Below are experts of layer 7 (counted from 0) of a mixture-of-experts language model. Rows are named router (the router's row for the expert), gate (a neuron's input weights, with its number), up (a neuron's input weights, with its number) and show model dimensions 0-127. Each number is 128 + 32 x the weight over its row's rms, rounded and kept within 0 to 255. Numbers have three digits each.
Before each expert's rows: a language model's description of what the expert responds to. This comes from a sample of Wikipedia text that the model never trained on.

# expert 10
Sentence and heading ends. Closing tokens: sentence-final periods, often merged with quotes or parentheses, line breaks after text, and closing == or === heading markers.
router:124138095177155123133148129176086181117098090127114038111142111102097021067119105160171092143143187135116108154159162043152132132107114180202142045122120081154151085125120133124191151153095139107188142115090128137135133201154076142115150164144153135119108115143108115112136140104116088105095172146134157114101126122088181122127124160149129120125113127155121139173095160164150090146097
gate1:155118122161176117079074166204143098199154064122120131094106144145113091107084126110089124139121147107150160103182108090169084127152161133079161152047104129132155144142126104168120137163106191138171222180145116184141109136081113129146139158108106108116090138108124146143112091089091134127092126127149205173184131126119104210130139131082156153138140146160143143100150108123120071133098
up1:124065155149160071130115113158158098107176078114147105116128113162100116147072123107063112103159111100152068157180155064115100145174100145128118157113125089188129128101116109125118173141135166158189125175110184086066100138068110133148128151145179076116144059138150135072108147140199154123112094128179172151131143145150134127112114104087129147119151141110200128131190154073152077120112
gate2:184118076173144134166129189102099195121134125116114160119124131119098061081091156126117119077121217105163173153099149158208175101154185155104106132135147102095185167124094118161075149105181122146106120077104116140104120136120053164106161171136108152144150074141085072107103103168179144118102122094185119137117140133132149104095138136152093129068103098158122132100090080136119129133130
up2:182146171174172113118080108119158165095092087127134188192130108099156058095124113138058067104113156093147161170146157147102151113125129126101119104142102156060107162137137063160132054106162134115148074132122186128157087119125119146131148124128115140128087105117164124090113172060107139101107122081133156156139103118143125076151124118163098129144070144157100158137137056097189190139083
gate3:151177121138115100098096135175134108111132087136132169089113123103142100170161177145086115152182073148168120166112161084161095201119111096222117117066165140145059164158115115124054135108059171054105116121080102131139121103076085149091115075168147115173135138102166114175132132122133109151126145102132124121086121088141125104147123073163134106073113147157158119184146127175130110134133
up3:144130101171157108126114136117123170164119136140135168214097154106103122084116156075071135111089142148112084100150133123129200197101138160135123139099105217129162140130178115118157148169093122138164108090185100081100175145120089177109139124100136107112129099092148120127104167081169123133141094172076132082081129135110160173150201113105194081120148119130140103072176149135142159066160

# expert 37
Election result tables. Party names and table cells in election results and demographics, such as Democratic, Republican, Conservative, Independent, pipes, vote numbers.
router:108129136189124109121141138139084190160123113131083041096118111127167103116126139152141141099088143159111118145090123081150157122087133132225123062098097061148137123153142111118166140149106105103226105101096090153147136154214067174106119153099125164128124119142121146128152077052119164100138165136111136096093075127105152122111187134151131138160130101159162138128127179165129125174080
gate1:166133144133154167093037128071079144102152142128165127148077064129128110097162168116134094140112146136176149126102093116079115115049117102108125089153111181146150140152123112096128104120159136120160086103067142142115069097104099198157132175113096104117188126132099128184119120131105166094141212111130147095082131138154110082160107112038106110182110149113104150131149139073135174134101
up1:142092112098172119149140125174125115161113116102140134120112157153152120119156127123177146078150073161123137172137163089145134179117143113107146099147071170160125136114158146108167164103101088129118114119122088184143066206088168159170023122139139159092163141106097210134115152135070095157089131181120161130137107134153137122113127164114140109103125175039095146176133101216131145097141
gate2:214122077125097146105214113098142132112083135102157093110135109152156055147149159107123132101152148124124109120112138105123070122163182120185061096136119127136141144145090136172142124131138092115110155123136140172126141125154128136126154153101113125086120055108157160107201145075090117084179089168069103142174168078092085127078171085143124106160143139121151176075170144162196118125104
up2:150132145129168107144101156113097133157146118127107136128129094115111119120149131058129179064089158084104110162128109137165153096139052114100099171114193114184126154083087121173129148109117110139137114110075091117155181082153075096134121169130058173158165075085136155110115130132131112148097140152154132115200114071086115198136114092122089120110084096075148132142166088131178069055133
gate3:143158121149120136110109077151172101142119138135132081091132142204167091105091073183155114098102113057155088120184111133160124149092146162136096124108124140132146127088196100118147023104126119164161130162115178104161122089163115172109151128157119121115085130098113143156114105116138082162110163123152129149143176112099201053070089129094083159126061131144103129149102149151123099149059
up3:163178166126122189113086135193122106158109089155152138154126160154112128143102135118088159113131108126151116110184123092041155161146109157089116157162137116120105136111124156169130108121089165143097169150077119121142096142156129165129074121124088141164133077160149067146138128123170122041173125147122163140160094179079135105115167128110138127139094176153118161097196154112139190248114

# expert 20
Line breaks, opening brackets. Line breaks around == section headings ==, plus opening parentheses and quotes before names, loan, pen., or glosses.
router:143142109111139108149163162146079128107103103129107031116126110117121054122111107176095098166134174129100082109111103091137124129120120160177140011095129087127169118200162167127188126149120147125199126089106107126150097148212076157102145159131141124092138123130113187103160119117103138090140146079097134097165132155078139155100191137155116094130125097152158166121103147136133063113114
gate1:111106134145164133142135140122128087079090127111133068091128138163125230073140115086129133176071107081106135140167136114120096127044063066190152127061183133133119091114078111162140080118129095148183109110137111134186100069110146164102153124118161118177179152123113130139129095130120109126144160108149169153148072099106079195091154122134135068141095146105127168090126140138139152112108
up1:128112131200167096137154131137209151182094114110183122160160134162175093147112153164079098094206127135142182131175148141135147132137157157095089134175188137180089143188122157092167174076199196123105155105147114146111151117191121089108139126157111120112190140089140176138115094135135152148101096141148180118108101138120154078094119160159180083110148147095106100125138140102153129104130
gate2:179083138083137186099137157125121102100103120116147122130098146178125125092074121159133140206227148087118114091059121127167149081139075140130117149074105148165147103111110182119112146157161192147104182138164120123137121143170139130140133133134139103087134185115107118188108183120137130136171075028134087117099120154145112108140118122099146151100123083130089185175063109146112112110139
up2:097092156122126133108113105131064143146127105123050139124110148091085090103099161081046107122119132129144148108126112163115120115158116100169166159125138094118070106177144176148120122103146116189136147129133097117138159156165095140137129176157137154122151122122149108099123140253183163154142063076161073139158138165106170165111137145112124083126129116132112143134155157196118042176068
gate3:100145073102144125089099133140127075138137146169172112152125128102131118135179110130103139074170172110191117107167102146144152117152156094108168084098131114108104134140108118166194086187047160143095164119139083128230106081183178130144187141118147098106091098166100142141179080144118167162068091159137125100162148136152127131082140118101177138109156154069166125154090105160149097137111
up3:155119134081135202164130121143123141116113084062207150169114122129104145157158118119146111124174142162146149116171119167135082150145120155146166151075194117131225115154137185116140164124109116112066149096150109185104141160111163110148058078140137122101139137164110134068099166168086175119091105146150147147137032168131135123113143115158139170139117139074149131148104108100087109192137